From a checkpoint of a small mixture-of-experts model trained on Wikipedia: a sigmoid router.
Below are experts of layer 2 (counted from 0) of a mixture-of-experts language model. Rows are named router (the router's row for the expert), gate (a neuron's input weights, with its number), up (a neuron's input weights, with its number) and show model dimensions 0-31. Each number is 200 + 20 x the weight over its row's rms, rounded and kept within 0 to 999.
Before each expert's rows: a language model's description of what the expert responds to; "comes after" lists some tokens at least twice as common just before its tokens as in all text. This comes from a sample of Wikipedia text that the model never trained on. Tokens count by the router's weight.

# expert 3
Short word-initial fragments. Short word-initial pieces and particles after articles or prepositions, especially Romance "de", "o", "y" in names like Núñez de Balboa; also m-, st-, f- starts.
comes after: " the", " a", " to", " and", ".", " co"
router,172,220,160,210,218,182,196,229,155,193,156,237,228,191,211,200,210,186,189,197,192,215,189,222,167,215,163,187,176,208,218,225
gate9,190,195,190,189,191,211,180,172,205,217,193,238,177,231,212,164,224,163,215,203,206,190,175,198,202,223,196,196,223,189,202,158
up9,205,205,198,200,192,206,217,194,212,199,232,186,204,216,187,188,230,208,175,207,166,176,191,217,172,191,163,200,171,230,237,217
gate10,176,236,195,180,214,175,197,194,198,191,191,190,273,212,192,211,181,179,161,228,211,183,196,227,215,165,190,179,188,187,211,199
up10,207,195,190,205,216,180,182,205,206,205,178,181,194,240,164,194,184,229,199,178,226,188,166,166,200,184,181,197,211,240,198,210
gate11,184,233,207,195,218,194,202,187,198,213,185,205,232,222,199,172,228,191,185,214,182,188,213,196,192,206,189,196,184,205,220,200
up11,172,213,197,202,200,243,203,228,218,202,218,167,212,198,183,215,221,224,179,206,222,186,170,210,185,218,192,190,200,224,180,212
gate12,181,207,184,191,194,208,190,199,196,242,201,204,203,194,179,215,219,184,184,210,219,243,192,225,178,185,217,190,199,167,232,232
up12,181,217,182,165,233,161,192,173,202,224,202,217,183,210,195,197,203,199,183,196,186,175,195,193,214,200,178,198,204,198,173,181
gate13,193,213,201,202,186,201,167,186,200,228,193,212,214,209,175,208,215,219,154,195,225,194,214,230,171,214,169,183,192,178,195,194
up13,223,178,238,225,216,208,209,208,184,195,217,154,191,197,205,200,203,217,179,176,229,226,221,182,178,181,194,194,216,191,161,191
gate14,197,199,184,198,208,223,198,214,216,168,197,201,206,219,202,173,230,191,221,183,207,163,208,244,189,186,197,193,185,193,200,200
up14,208,201,199,192,178,206,225,173,192,251,180,204,185,193,227,188,191,201,236,172,199,183,204,183,221,214,229,191,191,177,211,158
gate15,199,197,197,178,189,196,187,211,167,196,217,189,225,199,210,223,184,197,172,232,196,181,201,187,199,166,176,176,193,167,215,209
up15,198,224,214,228,210,174,196,195,188,183,198,226,173,210,215,208,214,217,225,176,208,211,203,203,217,214,203,201,203,234,183,210
gate16,175,199,174,183,181,218,166,206,174,196,156,235,224,220,193,202,205,200,164,206,215,200,206,194,171,190,169,160,176,215,241,177
up16,216,211,201,222,229,181,217,211,174,193,222,213,205,174,200,200,186,209,206,188,197,193,209,200,197,205,257,231,243,212,164,223
gate17,193,242,174,215,188,188,216,167,185,209,173,210,247,192,207,176,208,198,150,182,248,201,204,199,163,214,204,201,191,176,201,185
up17,238,166,215,173,202,207,196,237,198,201,230,187,176,181,221,238,200,200,231,208,176,173,168,212,210,181,188,166,176,223,176,213
gate18,222,215,198,169,219,203,176,233,175,199,201,221,205,229,206,221,195,198,182,185,215,202,151,231,195,171,212,185,218,184,203,232
up18,173,215,173,188,210,197,205,197,199,179,179,234,214,196,155,169,188,176,179,206,194,167,198,203,223,229,202,179,185,203,195,175
gate19,203,196,203,217,219,207,210,172,231,194,195,201,238,172,203,193,190,241,192,189,199,218,185,210,188,193,196,241,192,191,215,201
up19,217,182,208,206,195,232,202,172,193,183,167,202,181,187,208,178,221,231,204,204,208,226,201,230,221,188,197,227,239,202,218,198
gate20,209,201,184,205,189,192,184,219,187,209,192,196,201,183,159,201,221,184,214,231,175,157,194,159,175,226,174,168,238,186,201,238
up20,207,196,173,202,161,193,175,201,204,199,192,208,190,178,178,191,215,184,222,246,174,211,181,190,192,230,200,202,238,198,197,233
gate21,202,189,194,207,211,197,191,174,208,184,236,212,231,192,185,205,201,187,215,188,181,215,162,188,194,213,233,187,209,211,202,198
up21,205,206,200,188,191,184,226,214,187,215,160,208,176,177,219,195,199,243,197,198,213,205,241,213,213,191,175,212,209,197,218,235
gate22,198,201,190,223,214,224,196,224,204,212,208,200,200,208,198,170,230,176,212,178,211,190,186,187,202,222,234,200,210,183,210,178
up22,207,190,189,221,215,224,198,223,198,196,217,177,200,217,192,159,219,177,195,168,217,186,161,185,193,248,242,193,209,163,212,184
gate23,161,214,195,177,179,217,170,191,206,199,185,194,230,218,148,179,183,179,183,227,173,195,181,198,173,225,178,208,207,178,217,199
up23,216,199,198,202,216,185,214,210,200,187,219,196,191,202,210,200,194,197,205,175,223,191,227,196,227,203,223,184,151,219,188,238

# expert 18
Spanish and Greek name syllables. Inner syllables of names, such as le in Ptolemies and González, single letters in name lists, and short capitalized tokens like In, The, A.
comes after: " A", "P", " P", "á", ".\n\n", "==\n"
router,167,254,174,190,211,189,173,224,176,208,178,211,239,198,176,203,221,172,181,215,205,215,197,222,175,207,179,195,175,207,215,213
gate0,176,194,191,178,186,201,182,213,193,223,207,214,183,163,189,194,247,186,190,186,256,191,205,186,204,202,199,175,200,199,170,237
up0,203,226,205,185,184,193,197,232,197,193,185,207,212,190,199,193,198,191,205,165,257,189,193,178,217,211,118,165,194,179,204,218
gate1,194,197,191,195,211,198,200,203,191,192,213,188,198,189,201,190,204,193,196,186,148,190,175,238,184,183,167,186,171,214,229,205
up1,201,191,218,212,207,201,226,201,186,172,216,179,195,170,180,181,190,178,216,206,209,196,169,206,205,191,217,206,172,202,185,168
gate2,209,235,193,202,183,177,215,205,215,210,211,233,225,183,177,201,195,170,219,197,202,210,204,220,182,213,192,185,195,204,239,244
up2,177,229,201,214,223,192,190,228,202,232,197,216,205,198,167,202,181,239,161,223,185,212,193,202,213,188,213,200,219,188,203,183
gate3,179,216,227,174,239,203,204,189,222,197,196,199,200,180,145,197,188,189,202,188,143,222,158,204,218,223,184,169,208,209,182,196
up3,188,211,205,204,222,222,208,214,208,230,179,181,205,199,172,191,182,161,187,156,203,202,136,199,184,225,195,195,224,218,228,205
gate4,218,177,190,226,195,216,209,216,200,218,214,175,199,175,220,197,221,208,198,212,208,229,181,193,177,193,223,175,185,170,189,200
up4,179,207,221,204,152,200,209,190,213,154,207,147,224,167,202,162,225,195,180,249,220,219,219,202,208,179,219,222,245,201,182,189
gate5,184,198,172,202,198,186,197,189,177,218,219,243,252,226,199,208,203,170,163,183,219,213,216,196,183,183,185,187,182,201,185,181
up5,175,180,214,228,191,207,207,207,208,229,183,191,195,175,190,168,211,234,212,217,168,199,230,194,178,201,197,223,220,197,214,219
gate6,229,214,203,219,218,206,228,216,206,203,198,168,193,211,232,191,179,178,197,203,186,163,160,234,183,189,201,181,177,227,216,208
up6,178,211,195,189,190,194,202,207,224,210,192,195,218,192,155,181,222,174,160,202,192,199,198,212,224,229,222,216,194,176,231,178
gate7,180,228,159,173,194,195,228,198,177,179,197,228,241,225,201,179,215,200,215,204,208,185,177,226,188,194,220,223,198,214,239,199
up7,144,221,176,201,199,178,195,188,233,197,199,193,211,186,192,181,190,223,215,190,181,184,191,213,186,201,207,200,224,195,210,177
gate8,192,207,186,189,205,209,187,183,191,242,183,190,214,214,156,158,210,184,182,193,229,176,209,216,187,240,230,227,170,196,178,215
up8,204,222,204,216,217,198,225,227,212,170,190,208,185,177,230,221,189,199,218,173,183,210,198,209,209,167,183,181,241,198,224,213
gate9,180,196,172,176,192,180,204,230,193,210,198,205,238,212,174,223,222,199,200,168,184,238,186,197,155,183,174,175,196,194,202,229
up9,212,193,185,179,217,182,192,221,198,187,204,202,173,193,168,237,177,212,176,171,216,201,194,162,176,196,241,216,197,199,202,197
gate10,210,172,198,191,163,226,201,203,202,185,218,210,215,176,191,210,209,151,186,177,212,182,201,203,198,201,199,223,217,209,175,192
up10,211,193,216,187,178,223,210,235,185,181,220,192,206,159,150,207,211,158,179,203,178,200,212,225,181,206,187,229,205,216,223,204
gate11,216,252,175,189,206,180,211,190,195,214,191,209,194,177,187,190,210,209,226,204,224,181,178,194,171,235,191,218,201,176,195,213
up11,186,225,177,205,189,227,178,172,214,213,200,205,209,225,200,190,225,209,201,201,228,212,195,222,188,191,217,155,218,194,200,180
gate12,189,208,180,214,202,190,176,226,201,209,188,182,214,212,145,206,220,213,199,191,177,196,220,222,166,210,164,184,202,206,233,224
up12,211,206,191,191,200,213,199,200,210,166,190,226,218,228,219,211,202,188,220,195,203,153,204,182,187,164,232,211,194,195,211,195
gate13,188,199,184,193,215,219,159,217,160,217,170,218,212,196,218,178,204,216,188,164,232,188,173,187,197,193,192,179,172,203,176,231
up13,242,168,209,217,158,198,222,179,158,193,227,174,209,177,201,209,204,218,215,193,211,168,210,201,192,163,215,219,209,217,195,184
gate14,213,236,193,210,232,210,190,197,167,199,175,217,218,175,214,227,187,197,201,193,180,198,190,212,215,198,161,209,171,190,187,233
up14,199,165,175,192,191,149,199,194,166,219,199,181,179,220,221,148,204,196,195,181,212,170,221,204,202,208,203,209,194,219,201,194

# expert 30
Section headings and name endings. Heading markers == before See also or History, the and of in titles, and surname or word pieces like Card-os-o, Thera-pe-utic.
comes after: ".\n\n", " |\n\n", "\n\n", " of", " out", "in"
router,157,254,183,192,187,177,160,220,144,203,161,223,231,197,195,193,216,188,175,195,207,224,219,216,185,201,175,192,192,196,220,217
gate0,174,231,185,203,216,188,180,208,198,206,182,187,208,206,187,176,204,173,168,207,201,185,193,199,144,227,181,195,167,208,215,207
up0,197,196,174,204,213,214,186,202,194,197,190,162,185,166,190,196,208,161,196,216,213,211,185,180,146,220,192,212,217,206,186,226
gate1,190,195,211,189,151,211,181,205,215,198,184,217,200,216,184,221,181,186,197,208,218,175,256,221,203,194,208,199,207,170,185,191
up1,184,195,222,167,153,201,181,189,214,217,189,218,201,204,189,197,189,181,228,190,253,180,225,213,209,196,208,213,185,172,187,207
gate2,184,212,188,181,194,179,203,194,161,196,193,201,217,185,200,195,188,202,208,201,235,215,185,190,177,211,219,217,196,231,192,211
up2,212,207,200,188,221,220,197,207,215,210,227,197,188,193,182,227,229,201,171,194,193,232,230,234,193,199,178,186,211,195,205,203
gate3,200,185,213,226,212,193,213,209,172,221,190,180,207,182,214,196,196,212,175,193,150,225,175,203,219,195,191,220,225,217,188,189
up3,217,207,197,208,190,209,187,188,213,168,205,220,216,220,225,196,216,188,245,215,225,183,181,214,194,226,209,155,163,166,205,207
gate4,217,216,202,193,221,167,230,219,183,178,178,233,204,198,200,187,220,167,196,199,188,213,209,208,167,204,171,182,181,216,205,213
up4,176,181,183,200,147,231,189,185,183,230,197,186,175,206,191,226,225,197,196,178,182,197,175,216,187,190,210,224,217,235,187,195
gate5,157,209,157,184,218,187,224,214,188,196,208,183,199,200,193,214,226,171,187,229,212,211,213,189,184,201,208,188,180,207,219,205
up5,202,212,158,192,230,198,201,218,176,178,186,192,188,190,187,211,224,180,162,196,214,225,202,206,204,183,190,195,206,224,227,193
gate6,210,203,200,194,183,190,191,201,171,175,199,219,215,173,184,212,198,162,182,190,205,200,158,170,177,203,209,231,184,181,205,230
up6,236,191,218,208,192,226,214,216,193,164,210,197,207,168,194,229,195,187,204,192,214,206,186,149,187,191,206,214,200,189,211,220
gate7,196,188,197,186,217,204,164,192,180,216,167,211,183,211,198,186,209,207,210,193,221,179,193,175,209,239,179,211,202,201,167,248
up7,188,225,220,221,196,198,231,197,226,185,243,196,221,190,212,197,189,193,190,206,183,207,191,224,177,171,200,195,196,189,241,145
gate8,177,198,197,195,186,171,181,185,151,197,203,234,185,156,181,198,194,201,160,200,197,234,215,243,201,223,205,202,212,211,194,218
up8,182,198,215,190,167,176,173,184,170,216,198,243,181,174,173,185,191,186,171,189,203,227,222,235,220,217,221,188,216,203,186,204
gate9,202,191,207,167,164,202,158,184,193,196,168,222,181,193,219,207,199,195,205,201,176,169,185,197,203,188,200,210,213,151,209,198
up9,189,206,191,215,214,195,237,213,223,180,230,180,228,188,191,220,201,183,207,223,239,237,222,174,184,237,193,218,188,242,203,198
gate10,212,236,161,205,224,219,172,192,211,184,231,186,200,209,202,224,213,172,182,235,194,172,184,221,160,198,231,192,163,220,182,196
up10,211,214,171,219,178,233,157,224,222,169,191,198,219,255,202,211,231,168,222,240,211,160,183,232,168,180,223,182,160,187,193,182
gate11,210,199,206,207,211,181,224,179,203,210,228,187,194,232,205,230,194,230,208,199,201,235,237,192,204,186,203,215,188,224,191,216
up11,202,183,226,197,183,165,215,156,207,218,192,195,212,184,202,177,193,190,218,203,205,245,207,195,209,187,202,225,181,217,197,208
gate12,206,179,217,182,202,220,184,203,208,191,180,223,165,194,178,208,178,206,237,189,179,194,178,217,223,151,198,209,193,214,201,164
up12,212,196,192,212,212,191,221,201,213,201,225,177,215,176,177,227,237,200,202,182,212,209,233,201,198,188,214,204,240,195,194,211
gate13,225,179,189,204,223,218,198,197,174,215,210,199,199,205,192,184,210,206,202,207,204,249,198,227,211,188,208,209,184,190,225,249
up13,216,189,193,218,206,207,201,195,177,227,219,190,185,206,214,173,217,215,191,216,212,220,235,198,217,207,202,194,207,176,222,228
gate14,184,205,155,192,183,216,226,233,158,204,199,180,199,208,221,182,206,212,170,211,184,190,202,199,199,186,196,210,200,194,211,204
up14,204,202,181,174,177,231,231,232,166,205,187,186,194,210,219,181,185,208,201,204,179,205,205,211,194,143,181,220,194,177,192,186